config.toml
n_layer = 12
d_model = 192
n_experts = 8
experts_per_token = 1
d_expert = 128
d_shared_expert = 256
activation = "gelu"
moe_layers = [0, 1, 2, 3, 4, 5, 6, 7, 8, 9, 10, 11]
router_score = "softmax"
normalize_top_k = false
routed_scale = 1.0
balance_loss = 0.00067
balance_bias = true
router_bias = true
init_std_router = 0.0266
lr_router = 0.00193
n_head = 6
n_kv_head = 6
head_dim = 32
vocab_size = 16384
norm = "layernorm"
norm_place = "pre"
norm_eps = 1e-05
positions = "learned"
qk_norm = false
attn_scale = 0.177
tie_embeddings = false
parallel_block = false
init = "normal"
init_std_qkv = 0.0191
init_std_o = 0.00391
init_std_up = 0.0191
init_std_down = 0.00391
optimizer = "laprop"
lr = 0.0025
beta1 = 0.95
beta2 = 0.95
weight_decay = 0.084
lr_head = 0.0132
grad_clip = 0.5
warmup_steps = 267
schedule = "cos"
final_lr_fraction = 0.0
batch_tokens = 131072
seq_len = 256
doc_mask = true
train_tokens = 622600000
steps = 4751
dataset = "wikipedia_en"
Below are experts of layer 6 (counted from 0) of a mixture-of-experts language model. Rows are named router (the router's row for the expert), up (a neuron's input weights, with its number), down (a neuron's output weights, with its number) and show model dimensions 0-191. Each number is 500 + 50 x the weight over its row's rms, rounded and kept within 0 to 999. Numbers have three digits each.
Before each expert's rows: "gets" lists some tokens that make up at least twice as much of what it gets as of all text. This comes from a sample of Wikipedia text that the model never trained on. Tokens count by the router's weight.

# expert 6
gets: " | ", "–", " |", "0", "; ", " League"
router:517550514482464454537555470491533558439469523527454523510422403588475435513476436602530544521527446495470481552454536473465509434493497578474513576496517494545544478420553491492457526562501462473536551463491445495516484563467482495538493571455433437464539465499454543476574441496606547531579457544440526600467588413541415509534469480547548578497431556448487487531494472391405478582498503550399520529556487553465403482580423530448542528548432441463614520557479529559459546444528509553448543427456400556561529486423520462490391573517452477388576407445456527478493455489529482539
up7:524427423506503410481457502534510444387391649513449534513498464546620424603566486469557448593399531507475515582549493440529490504484537507534522534565522419472645499544474525496557483502542539495507455484492543480541515519514532443507562527463467436407540538531503502489608571486530511510494526455458566391461492371462549523443568504457459570463500472432476479472482521506500490465490506424440472501504555518432472507544493544589482539471463550529484541516501521444489365471503525487452572580512478512634528497559461503570459382521556508556493536494468457510541533500389459487
down7:584526431494559476530412474508455432449490473598489497487477489486594478544447505421559504474529411497534496453446496587496490543580528533472594594501459401543537419515483514453542545496456513510502590547563513578549421507529645533543432566499516440485483519534566508517505529524478448488629530548448435524439508504549510468422488485442557449468419439479514557535477505476474475492432555615502591373513505501511517547462460445493473461518491483505489482448502518547422600426470507532497538550526500583563520481354572466490458532459443548442567451451489518550460496516380549428
up8:460406506563572430526416489482439430557442502545476485584424431481510399459450448491558503523425550498516453638507459539483446529471539526564587518570461452456604508488510523555532497407489497460504519512519488497430483422490498496504487562389398440433485594650397542460560475566623487517540460472592522587504525454505452473443522531475555470433506425503498531515478479506503559555517450516492535514456585533476462504511479508590523517562516473466528532525474462549433449506562491470409535453463482427468578464453539589614482568502496560534484471500523462568472526475569498454
down8:606447533408588521425516413588464397508426505442527497550513512511549504546485516501471616465456494585479568488521576429475558482515424458524429556573483470574439538559455504473414534556470525494476477446571410525464577513494510536465554389494542542508494416472493581507521452464474531431425535520484486429421479489478590596523484490433516487489599592406546483411503497524493523484573519537506493462474481447569473559510510477489646535563466546495489445454505544549513461515556470519505516506478524485607442499508504413401505603477511467508538513517397493452547400476454490529
up9:478544489431431421627447410488573582453432555604484532481506500453500447500522520588461472487514487445586476433449580470461528534545500587454511515442481575489550471502561468520467533485416506487516513600522501485539533523487504570442561499453596470448570541512428503439612469439493515435546540474585536503457438376509528493593447433523467605431462541509404460512490457435479505603549543519450483517599591489458498547473525509500490455537397468563533501502491539535479401453431494511542496450544555565528483461434463420528433447578555442522484489559502479491450548512519430466
down9:498503490535609497459463532417457530630565494499473528505467478539549547388481523501581553437563475557522542487563417402509577507487557542473485438532506531395469554512510480555460494418551545412457455516480447489516398513403483399413440593620503498493509543480546513543486458473377483407542465500533511413492510464557454485549474439519551499514513488560499490411537496530500484488493583468507466499393438460524503434530566474603517528527621471462373500547568458480541522556473573504420467511525501493478445533616460494543494596460484502518537492488579500434498491482487507460
up10:484548504502496522581422514509556487449545514542417435489450521584532492449526503522479437496515468535419387439504453439450502459464517509493557511405478634548587539477437443448482517568453502445548501512574435514472581563447514371446492529496511544588505530524430473500411508591579536487521556502519483589500513509513459428546417472510487533415419488572429505499524545492433396529523539518550477601477399485489548545571441440459458529543495518416564526533581461565543549522501439577513554467436517495542451530498429390540570514482481429466498479582510555459582419480489547503
down10:535437452537605444471534464474466555498433536513595551398497521429467455525464464434567565466529520553505558444445558556513509463545475569495473489504515443494433545444531547574450481510494449507412447389427558501552481482525518535611497485432410543417542458500533461510572494588463498562503422544523462359438485602520501502481569539638601465501499508508486497545459490413536542516455440516479484439502506478504443466399490603532513507421546480503377537538386520517495470498469497531529454569528496478592561494498549466551554532549538573521482519520529460499439576460532413497
up11:506435516419440444482419610520509472563511554530422607431573463460451431472463461569541531616534486479410524462579521404526454522510459502516560451493469472465522451457615509507474487395536547567502557506518503424359429457395488512561530509448544425526515514469553529479559442425475544473509560539524443436512473444544580460584546578509468467434467502555380555511551440500426454578516500549441575458506565580522502517574510481500491566498513484579459511482419556522469444469488488486498566487449471472441473533477472544467504555580515627502513549505480514501535492527560437489
down11:478544451461493580564468443548518523469455462525524432561457504552466555469497488473524555542505505487434508484400467450465531425486535462606569371481628549520550455463513435466498483436572545573496473558482552541453431509466513454552518562551476516511445459476559560518577439439567553534561570552479557541513486552408490497505473443412472566462531533460540443480496601408444574544549539462584449453510505442469516503456554523526537474516542568487511356474524458460551442482507502526496620623472534531524434466468493486462521536547415490386442450480492565408450462579488502555
up12:571519446459446469504507509519607511483444512434481471547518498454544418529478476538459501473563427521496511499563613543497474436581471560491547439459485475472466472477541535470518512483483552472566529607545455493458384538551404521441458573524476460488549496537474479571534500505559537476598452507528514398516460455515526435555471512463520541528537528503467575524515457546411534587494482611528549472508517515514466487485561596552528417535540462413481483516480556436485395481550438384455522602565524378502412532505500528555392542488505461511512395441548420480525659473577494477
down12:546590489551486423459474548581484495493473482542520525575509510521546525475405506570447458457494491503595486509588531504566494490468503504502533565487540459488520438464510460506419527525505543497489500415460499476435577553489415447537461577503488488527595532509474466471417512461447514402454391381409541511453453518528503554519397462577541580511520490473504464634511434493467481546525452496451503571463509521500537611525600518376510493532500472499522560474649403439538481499525502542484534530484489533402496520455481488533631370507488572471594528438493486529461599486525547453
up13:456459554577504417507476442476453518397474441511507514579466554484530509496445415465507530476515453514535505518521497486532538472551520503545614506435494534538512571485505501538535514587482537501519507528526436521493571463445506444500546546564409515540549440436502440465551573492417407488479378445429455567441473431366599516472469479512485567413527483479499527471564523395463600522485549417541504494494531468463581558500575561498438470592533552603540528510596503531473478469460519449578537554515560474540559538481544352481543518547506447507450428507554441454448458395427561517
down13:655526530431457533433534552487507497519386489604513431491434537521487549500519543531578504496519571557461549478483534573533521471429469495504497463556487377520560489477520576549479506508513554430582506494517419429501502505454540447508471491446521482428455488499532481474480467378594529486534474517483465523534501485534470451568440506443487624486498500408456474465493429561564470543443558438532471495343465557584491444492552473529506465535485504432442434531468506419536516485573511564577495537431528536572551501607453533497477539458587545447607495489424514573411498519477383515
up14:563557534485449452450525522464536585440427530510606611646489512466456443485442429558484430582540529519470492523468602478559476535543547565507473517419467499554514485577520410463460536434477505410449528489568452471474483472510557475528448494511491498503579459475500526459527558560510559494511508430420441467501462427574557475502521326495533526440586486374522551521423481604525490522493583478429498507459499552422531498479494533576451477426508506489542565489540457608513433506382489551572474540542516484481505537533432585504536521415501509551556471507526495537565423513489509447
down14:536439481503494441425545558445531573433570521498411461486554478439590537544460522520428566505428437504539519562561541480495439541445513476511525505537503490535484523556444588486497537577448532483566500499453547387616490526467386404550488532427528509423475512510555499477493487602576619475511395478490488455485540498551437589446504538487530522561527540548544439403457455436452525447448452451497516428503549465500520561478525508499446477427531541508518493598580448443505436417496609579551548591593494480494519524433513436491464516479508470539492485466489472492631490464522552388
up15:464483430475484485523473570560528446456528518562496473464531464533489415504469474568595486542500452531509430449543460430512576514410450628605457459529504477483406471479540522567528501456516436539525501352558520462466597501510452553526479505539418481552501449480488390439517499524515481492504449531464568543588500636452470452548556477426460378527482615565445523519477536452599529582510598529506545583485391578496509459508492486494593471488442469545539530504474583506489504473454488522534470531445367509503465492505497568432407505553514591530531475546485476496479482542539479447
down15:399573522485456530573417529486506550541518487505358492575541441559546484495451513455533469461572495404497557475519550427492521496461506487485480458431550493546566522546445447432481436587497537505500568524554558422483419495558479398451530500486477502571412529549465528505452498394528567506604511548481505513558436605473458428495571493512574437524542547522438524473474508519542604540463547499442515591469516500381524543570580515479383503522473496492556512538518447442473524511472532461405395528549551527489429477541423513522538468430478380523493453530463454510595430505519580506
up16:478490488464343510527511494603521391394478469497401479492442435519525510612474505533630462531545449526501451591492465498456444460432435533531506481545474501548366439441526477478531438597533493490517476418519543447512526477428506501565565479507586504567616587458534479533621529388524525519529520457494643557435493554462495498543487447520538618511513549422486455513450469522440528489502470551501509563523456555517539556484460549429525452472473512558530493568499485494503566486518446527529532489501425522566466472466519489498435431568484531457517578590478526467570449501570489490
down16:454524481584472483559456519531490509594561521434435491428569515586473411554545520492469453524473478400522488433595507499537535548476525396547518462529472497452482516501477606547484479390507490480486463582440560527468516447536412475441403554488492506529513455514482456514392557465559519476458488541505599404509452557497533454598452506495480414508516559543509549574502480504518516561518476407505568445608456479437544622480475511559398491577498547465464435387461631480463530529374516538453527478554535502420488485557506510501597522477533501552449448535514475558487490569479519459
up17:491499453463444434506461506531462443402494557538458557588452547472618400503426411468543569460360440535459494577430603514521491470456533485479521358415472516519603528507509501411524534533445537405560439534380428492510501526467486450569471543478493535512568434539451542558548432578572447482505569437484540510419469451512478441509432470494525507520514613575514520500444421474511522513466528509529505511490525528395461468578521558568486539518607467480518553461590484440529519466577509536482603495488486557452545461488473475588537485557575475454476497498491509563508478504496490491
down17:551503477512454531457507598502434403494448523474478580377493453610442465490499491437636451457502586558482514530475486596428503585424463465511476503437465582493450517481515583565461513479523528525507448474504461506509526526470575598504552451523458520539491393569455487478588496371499553429539545525474506525505530596461494435571534471541495507494492534446470507469470487455435510426483570641491508587446508498515446504493517543507528449505552462545466378533443494559566523515491414484482325466505508506553481465437500459486559492593473543540488585491542508488427562524462530456

# expert 4
gets: " and", "ing", ",", "ed", " to", "s"
router:549507448428442520443540487495515419562470608479521513531513603464559484573496417515516440476477488547487504511585497539502541443424620503501522448502472485440513533584509592546570496402553524531385424557453444510493538508490512471515529417507471472486509477529485524461479570516523505520480490526503601468498447467428602468505456492386539515466488445481416569540488602532498474539436466498521431514461572552464505501463560497601497544502539482432428541447523476539542394470478423472578540612529553373503543502595505495465465502517604429571516552519643454437516568502497484483
up7:548554471469567477544494481526523611428412607561506496520487526538471539587448477522502537501446465451489527572470487361419517495548533552628490493457408499478543376504548450457433527446515494485467514477419405500398568543506496558517581456480526516534496528616441535533521548626481485479497471341423534520443395529466489487487501458470569443495532468520486499516530470534510517535491508534498515560489604463456533403477544521477566506573459506476505516436457470521457465504470483602546558451501432459599579528424473519445490458440546487424437488568568494554495459480535514461
down7:515590522396494481434475474540448520478508425652455404480537432526437437558511529446538533434472509461558566473588493471458468504525486500460442570596486437474490472486543556523528459515447529488459505496510441531512486502421398546523474526443498486419625589475507475425562512635445533553463525435507450501578542506594488483490519466545490532469445550404484552527508421590540504498566448475502482544514477557511493548521578512443449482494516461547489516558562504532535471589472537550473570474500446527532434489505397501567518484515501444483654518626460496461479450431567577435
up8:507528549556534489486513457466456495475469584487427559360469555521464493620467438538519423511496477511421524511469469452475556522424542494505420588390541504516483488549510529490486467438497549557455465494558456493489462540574443516509564404482440480481585445505487532486489472583527523516586482455535545470551413500549563524461509444400498568426513539460387502483445555542560566529542477588479544500518450578389449485477447497491513651504530515453448506429528586523453493443615475543476454583521522441525514548517467524458436588464470451496530593536523491533419397579506455450
down8:432478519513492476503512418537525555319474496553496538397568507504426473411502484519545540463496493429520528442524584506576493493469525462504448527492530487587425574525523557596506549470526460522508499503418542516525506554506495463508512515475601571493533604543524430543487517444422464483458557580523449490487491487462605485467435584481510492429435475497545499502556436521466456547401505390481497497585452461588547451524546508502475440519392500476432450621498383459510449490506509499500465482465501557520576542530509471579460411497389538543518465468650493481540510559460583512
up9:577566485442451395516409541519532492463442485598498447529532545417559540393446546494460490557548469473494470485502424501531514528528545481484564478475442570493426439472435423428509562476582486556493536472591479474506471493519506406549433463416559517386538548511444542532536486606465441485486481486521474535560524527390542529536420477547475516531544595499553509376487443518583594499495559559477521552453551510476482497532525491524440573519462442530596510502467628602527458569497459483439538508454515522465505603499480529477469399489536553517437496515552498529506344463523474492
down9:580416560587561417498486508511471469606524475513448566527525429608462466471578439443516565524444464434577438497511491540594450421589505483514515463577425483503540507563438476541460532408535491538465519551514529559572519480571500533425530540515487504460455508531480491386487531483487500427451584596500521575494507587396384500487476455505533440432504458577435416476458495538523587573529486513467501425490528622526449469436422570443482488529535469499473521458593459516497456539485612485464382505481502504513493475512480572449492472483469553499505498485491475628475476496553413523
up10:545525523426492504548513609552488455517423563550509509471435545493515537589389494534477479521443446612507482638558568471472470524616571493471508467434566541516353465505549501568519515519441530498502459426403463422488537562496508477522589448587515521541492482508414469494537501554498600491490450449493448608462466423441453475414489527482602532465469519620483436449568439514560582470437561445512529534456514445467487507516512567477456501482445534465463525571463486585468471483427486545520455506453472508568535462558506498454490484471534489418455425514510483420586411476452475474
down10:488538480490513477565448379512371487552461493508527431402569425500604531490460521500567507506532523413446536446494515408531585496452488517468544492562373493461549539446492513517441528456525570489517492545482448550479419480478581457526386461435423505514514559493523435436569441579570405611459558506580462476538530538485601429491507496486488506479527544531545478516392486514451451563557451500589494501586511566533497493423496570517501414504456595594501539566521515497555500493479546539466570418546484440492433533497497503527499492456485530443550594577420472412516505464507494451
up11:449575470531565413506503505540476523436455444471359484560341601510460406515527443500444556513588513411454566443446471530493542572505496540508488477658528491483503479469534484421382562587437547542442468582533556535508514527481429453508494426522453510478495496475442473459477493574502517512476487470517530521500549561428522453416478468536515539511518508549445599551524523443602487446493473519462477472547513516568603559462495497480449469466523559608477524500531442564518400530477453545536515495432505558516568494554480522476550469495451547514471530466554421517609395488586514461
down11:488441558594495519636479501550564558494599531462488505488550501479443492514593574444491511500466522430549543548498452523497477447506497496509523367547463483470578494446491432558517490475482584563516488555528560486537477427586522532569434492573453545504512376497470438485393524507479457385416507514542514531393493453515463438553420443543492520528565461574474463632460567462414432438543527534399494586451506515423499415426508487540496541512499515555436550466507449384522549515526519451455535577491490466449535415494511514515451450477506503479558465562526496621545487491484479471
up12:495438517419413483534523535435496546467498519557463512488565525409458564477511516517467435573464460511488435499443572522463462567591496502495550476430533588468500421475524578527482570444597535607452453503442514486523525538476381565511563419533499512493530466522425503416520538529533371496481456450437555514399401473567494445566499480465491555515510493590483411447580444641459525520510549528513525526451500422476390508503552561493575545547409546512492514491517431549502454462543459569475450510517509462530518499461465457430545567470534581553417435486556519569526447432436558471
down12:459623515527508510584442418456521447497539481540547555394562494528446527497565589509533500516513426428465516482491433495521470498476437500518557483508447500513517478488526494477548503542489541477585526533515644483443425469469517571515391503489491507435540576438456498482544543550592443582425575551467491575495535507385611483453605534495458422542457482486623501513557437545517536467567444529501536549568480483578540525530430519454527492477522496571525454465478395470490510426422490506508482526487511480488373525461472325519466468508384493489438487508439561498527528474542550474
up13:529584482361481497526439456492580556423559454571487419492550492455509508567499414454493569477539528553446494571513618473471570473530551513504488456465452587548475509508456461445516549516463592571499514425500561554530513495488431514558486451506420477392422512472445486489535516463577533476525498447513587555372429450413479468442592500420549418444550445521398465547569530445425533479501606592537511513482556444483589553549491469534428570532522405507487501543552523520486493478455490537515555548443462440520492463488437487533537509536553536613491490549482493532534513609501526497
down13:544528478578544513437476490452416433412474614459485553423434511486568489522433524524369501496473486550590444540499485471477503627462447459560620532447531454523558501487564630467556481517457553544542476548535473451454476563475448521564495492480551517520539457450474436544525558542526546597503540504519510460455417460610517548504472450492426445565469505522540523604449550408612429509548460452505470517523500495539423461512475461590541476461456508449492502458509486519529599432520499479526390458459525388477466495504436485598541539445530521557464550465473476525496549492434605533
up14:482528503546422494553504486459455493476483563442516528440626466450468591425516564488554506477445503437364487489549600469556540514544520555479487519506457545511510457527538584455509503416550599597416560452415503503512449530450563461449545488490444479484507565541452454463534533501485329492495554488570576506378511598532502466520428458492532454509453505465510523506481503517453520532513563547463458526545580571452427531442523539480572455454541465554406529436479376570514516451599442529451565436540469460532502494528476483567475527476568503524459497601432509438493513404451498447
down14:433521505391500541581485608513432551431517514451568476427412479431550460516540556502415499450479439513514527480492522528504490476461489509474460616581475503502551488470550526547527515581512469540432606576554453537501597466401498604532521494487506515494443438476437489356564560466501377483541587418485457471562482491510510510485416539511450516591492516485520552495503481510519501484534476461524498464498501469431523619590476431518517523451499559572552478520539501519484460473432535580550487398540487504545396526559441421518449506530392519420488512488497526421475605485570495411
up15:549551563436514472516511439543557506491521516554492543471462572509475539556500469427507599479468487485470534441430467529490522492494574500514526508535446559468432412574562453497485571486460507439440566495541522531486571588387432494556403467494479468411565553482515576404476476547531457489529487450466478536506503410522529519425499399468485554445451585571502591449513530549574525439587536545516429484429592495550590463452425455584465480540374551474516471508533423552518491492445538480452562549493533430541572478456529502449555468468476467578444509533582490537569501496585346502
down15:588472459565503432534462519407485545514562496495501526503462451500521554457457519572368478605533507429559452573555489517465539551517480512488660471544454509537553523552472538544456501516513559534507506525493475514496463540532428483479516490594569501552452451542493457468408600492475553498508469517443443505553525437436402353487450433533433374520473420522559562597481428436487536499485486522505488561432467532535490467472580494591471455518480491494517482486468481418515536513460533351615501526436554563461512533372484479526553477534557528469445470431522495569448534524525540459
up16:417534527462501475484529512435302490477392505515375348556495550482452486558440424544435539609560460478457525596575485544516549495470527574506569545615497529457532527580469587513440469436523501526521475489524536534380490487475509499534547466650432511501467490475464476512522477459527528497534463478408451511488603486438566459558519596431471518428436547425537478484545520464499491535538513478565536434460586430509547461487525513530543621490489514482504545567464510481484474567404466514430588504489512464483527504477475454528465532487456537484497570479502483482520475466463475453
down16:465470520540569539491464551559516447467427517451347512404601441475467474472523568500557492419488483447482427533462497499609458577520421473571511456509488522545497573462491465461555509561453413538545525562553550563507513467534579531452495466454573515492488492497481427492540439455546465436453496606498499538535551506486522603532470581539507459480562401498504456412493485508622571579443502479560556571590466437497521541491417454459431456558456525602517420495499478515509423483452462556470470477434517587452547553605409481537451508412447548437515501490536501533518455502431460547
up17:521489486513582488476537573521528512507553556527424531431396508448536450524521448536616505458478453585470580470523600499554512547525461465502439613502551522485449508484481590505516467502509468474532454519505454420415498541552421563461556442428521485461517512476409619444519529463513487459519483463545629493441501512575457496502527611466507506504515571420523440514560562508572536554527551510456485568519374548474516608554455526462480442443459598543358536456471444492409399533530497491436428507564488494472480483571557442516537491483456560442488534493543490541431498438471423452
down17:464562457407523460423510498480416500586411472494554552543496529503473496586501596459493466492506557390507486516498544442471554498456560476546492512414590513558502478477498530494424468448543573492496537502494488510567569597507500378487494600584473529487561456498452523495483565546500528421574500500512536485499488552558459512497416518494439527409459550597515515525544500585389536456477538513444470413377528510484508473532516473508457550484359493446476465527559449473527598450543488496534418582535468494502456502447481523555425510447520536656576518426496479514585527516428605469

# expert 7
gets: "\n", "\n\n", "ist", " film", "ian", ")"
router:403467501452532540521479492480485499493495410405487391503383492563510503618585451456553516454529540562411510510538526490517508517480472431495532485551526393473556490537520508518519399528421508519531446479562441632452629479526518488531425406547486504601551532453497518530577458532526492539513508442485564514481488469482462538467454537513529537505403453453526472439506494568525508467497492460539545444450557443444574594455495570391467508477592501602447486514549487423533494579439499502569513546461551494483543499505404432602499565474456474489482563466498477374550541573461427514
up7:465533462507580490484453547474510498512473582409435468427485448479488643539407629372513460473541481532502531521517560566509469515552474506507497429487553509491453495556479411510461466469457555503517517472419570463486504457508409390517563464584545545469480536461436548562497493464528440535519323465557482461543554510448542447488445503525510524557435522444455555528521389616510510503521444480426507475535604598498459491563558530447519485489461512536485523520516536495510467561452525475500573497516555387521461421436476451528564579478531422612432510496467509486465579479539439466
down7:410493529428583442437504482611453444447524515536446527546528519492445462549515495442650542414469502550563499506501459486422499462517557433536544416508542464438531569479469387524482452522494499505572487573532514399481452464590427445458518512508525562540575555448462500574461497562518550497430490594564453595468511436633470554546527492420507452519462428550489464484531570440546420524553497554486499554452418577479482453446425538552464479448457439507595558483492402568507426582490512545531557536465430538533464479512432527419480554473485504533542490463558453482492477509534533559
up8:435494458527536474522469439470453444438535533504487484526523453472519486557513477516594571468501491491536549519486543454518504503561614480486474456463439532533550502506450468528615418478382544484487510505423403503508556557528410451520621478543619507536515562371490443510655517487514546497537474427475582482447420485475463435562530391483533459467438527507423401566511447466530471590531525535510501482430475479441505527521513582473428518511498439435427507555398485462536516438495499623548507516540483496533541506496391443560435468561569563536494541558552431553538498543537534480
down8:517498576474441474548508536504476449435416483536482503417416486528484560438471564495571501544390446550462512471495462486442573545540570527456484475429563419612556467465427545580491542449589466488476516456473513540391494463496488430420509462466455506481493495526437595654493530519567538549452502549485569557565546483518466532449629534499514515494542469443521502430512500488455531447487601494465490502480417558525509493517504475400549486489401507463568490544498441425536503568532556504512613550502511549452523466500520498507617495411486475480396532476526444436422539453486597600
up9:486566511495463490492480646411490565538495470537515468499571523439465562559568477465487457389472516395555459496493491524569489450577528484488525403477474478517476456537460494475484481516368630398415460448453459492461530525516532426679498463466520509497629433491548479457482548503471548512511485422537484478574439481503573447490507520506426575466408487494511550596574419554574444531445552505426465547499513511505603492505463512537408461433518472443536559428518498437521468512460441466522512481512588493487521490441402474498560581511562472478440447475528496551499468504515459454
down9:427516429404542571554533578546402559495511435521517454494375496493469526536607553518499475452430567429453520443470479463513491495544535491546493465462498518541483473513438590560581474512392507488512574495554539347522351541540450507483513597420457485503473464562426523576439540454453560612528514485530566513509472502541496509468440548494584451478464475534486489476558483591610494499518485533433501603563530376494488510486576433431478487528469574556504526585418448470526465535508481465520501514543503482513504548560388490502472483495589521479513529530450436472417469527491526524
up10:481479483479473541501346491492468494501413446535487488524456518504586445410530453537489469507479473524466457439530423471479425463488477515549533534513441580516488443630413403502611545500540512491528599560434542510445560485532413359543461523467554560512507506589480480445578550469441447494447586602436502531475474523511414478514442469541493584507540560567508460509628399532439505501469503504520459500544546468539535511498451486483443586571659474494544494521536555598465499593438505453477523459516520515560473483510430417438508520474540509455475536523529487521531537489462573449
down10:506520597514475541549441511529483456522474497499578414491494519511519551487483519524485435471484412608545539486478521540508472480484517482430477511524568484457479455479518505589404446470423399487487511457604558592501443543396474504484506544509515458535493539504453529517537489452580575506519403497547442517505488480387565470493512515523552493460539592408537453464308501477631511467482557482549549424418548517441437584506520510475531507580498497487441559537514545534479549529587490484501491509545505425472450488470508455564432528451496461528541460606352622425515465487519577447
up11:517483384513539499520463504492571455476494404400464435451528484419498510538545511493589507454513480554432493490526499449458527510440518442494430480540526608451534506410493431503531469512459522500530622462539523435458511464570442435509572424501534491492517527557447479464576429584425548483531512503570604562524450505569482500473539417433587538548461505483467452498553513583535482559679475582580554537446517575528492489599401518427419504521563453513490488546456487480485453577530506468544544493502490503508544530505420529623513412466531447537457443445503476544459549476610513492
down11:487540488376526502422525425521467590521465474603516477531448602565528535527442457473545500541543586442503643462490452549487516465491506535583527467547484471544496479534481500496539529403526593442490428545465493454498505504508581442536493519506445502505490451551579503534435444539563524604574466511574377538540433523472527546481438568521446455448512517512465497394487472460476527560471495461390516548557525453432449521516560478424477487517428474468562631514484490432530624484441470550584508403463462546549493418452468420431541507499478536445539552544515544452545477402506497477
up12:592470495525500468479515612521522561455404482570509580536571534530572491546406417459492446601478510382460510501436455453551510554501582503515503498514460427462542485437452461470568503514504581458533532477465597510489583404469510418526533504436468496480539480654512501480501487447450467529598497486575416536474419520432451516494453478538509568445562480466503460477446436506579555572521565510507489474488609472444466540528396498571467522501506465446533524489492532509482480391459444452463487385563520500551541507537459493528593486371611471493483512505484436585459449477459496486
down12:509553461400458420488420551552431480469455511478465495485501524521568491476478465597534537510383458572492568525484529444501499481556446579512534507543528476436496442481554614471495505505508489549468457549497496554522393459476577618500498567476503507545536468531463574512509459574543537601502484457506503444551521518412473415510482487573514556578507455532566467430492494484562521511456585487597446570540535600495489529520496564416526362505468567538461525545554399490479442544385449596512500629532503511492446433426497477502507491436501563444502527544477460425429535437420472429
up13:496498475502452483538554483504474478499535482499490495488403543528519483498455533385570504454502475496592528446469421440500474548425521512497606410520575516487443541539528413620612435429529518438420510489396511523419527597465434478489492427489479530494442554455514472430521548530502461502555536484401496566559514546537527492477538477387538445511447459500404464504508514531475481484503542634453622463476502461423464553480504467523526517520550481557471487484463575515517483495556501396407521496552446390531520571457478532563511426381447511626546524432533516429523532474539587515
down13:535505361509540461381526510466475425559482451520560445455549577633529509509430486530434523558503468444451484442488537527487523469524485451534469657544550500516454521534471486508383502604498564534506489485453622474544592530541515538495534530473547492483559479416445506505529504440511582511492390448502505443623474570457481535547515510560452549497483522398506473480475436578489441521503455484570477500596468463536474527368465497463503577506460485470505538561461493445498535542440466565513377500480515590500453520512502455531512499553628516541527483563411482522457478509517432423
up14:451613633462519528519532480489430453479597489505491448528504443457497442513484490468539504553467475562467541580502539479503429572536497504533421551516514492547537553501468427576503440491353593441460516509558514504519521478528445501530543484496457516522390543487405499448536417396530579515506438518450434511411392426500493360448488472471582466450477583553538548580550450505452542473451526579489498494523532486496624555543503492455462499506530429511562525537517410462532543560484497600517471475467483482510481462483535400556503526427446530463522606578526430523591475455441484491
down14:455489531481456467456541496430430503495493554504408548473532413496545445548530467487516534514500473508561517470521432572438518559589532467423541519478513523386446461473539626628501452506641508541526530413484514487471495522567475516518418512543628536416539472560457516527560541381425400465518511582511481445428524550493465594522541465556450553519494468582467574436504608489512556465463470523536498533482472507396501524433472435485492572481515458497473529485513459457486461426451508519416581397559442446455519578485579527404496499468527535511503428429477509542495561487545561475
up15:490553500543458486529417601515455567578515505556346438470481476413430405477567614463455546463522446427504462525532564495511472559352567456478454582574550466617515469428502443550412531574373546470547474521532594445528461460549518402559480521386529463437510498466476513555486519538532454481543487467533448457505508535572509473435571458509501531531513465453502557446499535518590472480598469525495480499521494556502488406592432516472544537486492430466533550546511510472427570478469513486464492579549465531536595570514509460465521470492477479523416495492482482434522563531464540488
down15:530454516504454543465521446568446464480545473513543456506491518561504567492486425625361422487603473491476530540507488595501504483545537514582493430499483489471464444463460488470532493425686499464506407570494466532486548502491546569468447437553437504443451432535508561462445492517435538486469440421507511467470445576513554515518509491504527611353442460544540520578442479495535573572471537423534476429561465604553521497416467532569629460519446423503516504464561505477497583476452492550420475467513541426538414510482529508514497486553491510504532531453497538460595493568496535554
up16:530536505531440494482478504361441420511546529554459492536505508550540527465571491391385452580508403518485541549532477579541437525528511500556497494513603532404487572452484494562454500527535530543447550475496520523459525454538490502464440457526457464540451548482477442471573549460536419534516561520544422564508548476525437445429500446418511357449507492385440544592532461543365508504461453604440510469576357482469454527429587475525504518559450543445530527509576425505490501469478408510563512499586478480498471537492492449573514545392538490530525484487501463522495559522477534443
down16:522579458506534463564498518553506476517486496496434461479464566551525598470523477437486455418576466471551409458429442579502586580471493518486467544421417522464533538607545503434445529505436417450430540440456461543440562624420561438422489496503528526597458495540560423461417506456506459466540407528545544401524494493478556566499477472557540553521487462468517489466514498521449545512465566436452492418556513535468525445376484474566555575550568531516491521448443598494544546484475457503496561442603516482428473481555376539555546505518497502511453549373496530550460513530515497464
up17:466465476510493469535509466563513524599543498514450469504492473556508491434423455503490502495495460386548494427485534479535408570513498501518441482547488476457533511469551477569433498459511591437536468513370528530520484481535544537520532444459436452550459517613476491531588441534604477484450556499490499521557480576480514404536594524459515514448442602554496486468504459570378493586502499500477531493497444575450459490479547475486536401549446539516438513480477576559439565483468488560379590493490468383518561462444520579514625563346478561491578542554499527532430512561432508485
down17:547444416517516463531538408424515440501495477477603489566534533583515483469464559555529463523478452448468470480554414502527486424542515504488559555480506528457444469517461505473551476467482566536544567535586440368597504503460450440405501441567490480538607478576473508504575571519577561460552563470529478491565542469483523516488407504550465476536510520491590502441495503439484473417445490579435496622483638451525455540566570436502464535442465411458491529576446485484516430424551489479554536479511528543445393548452519469592530464525550570455493460596475575441483446538454486458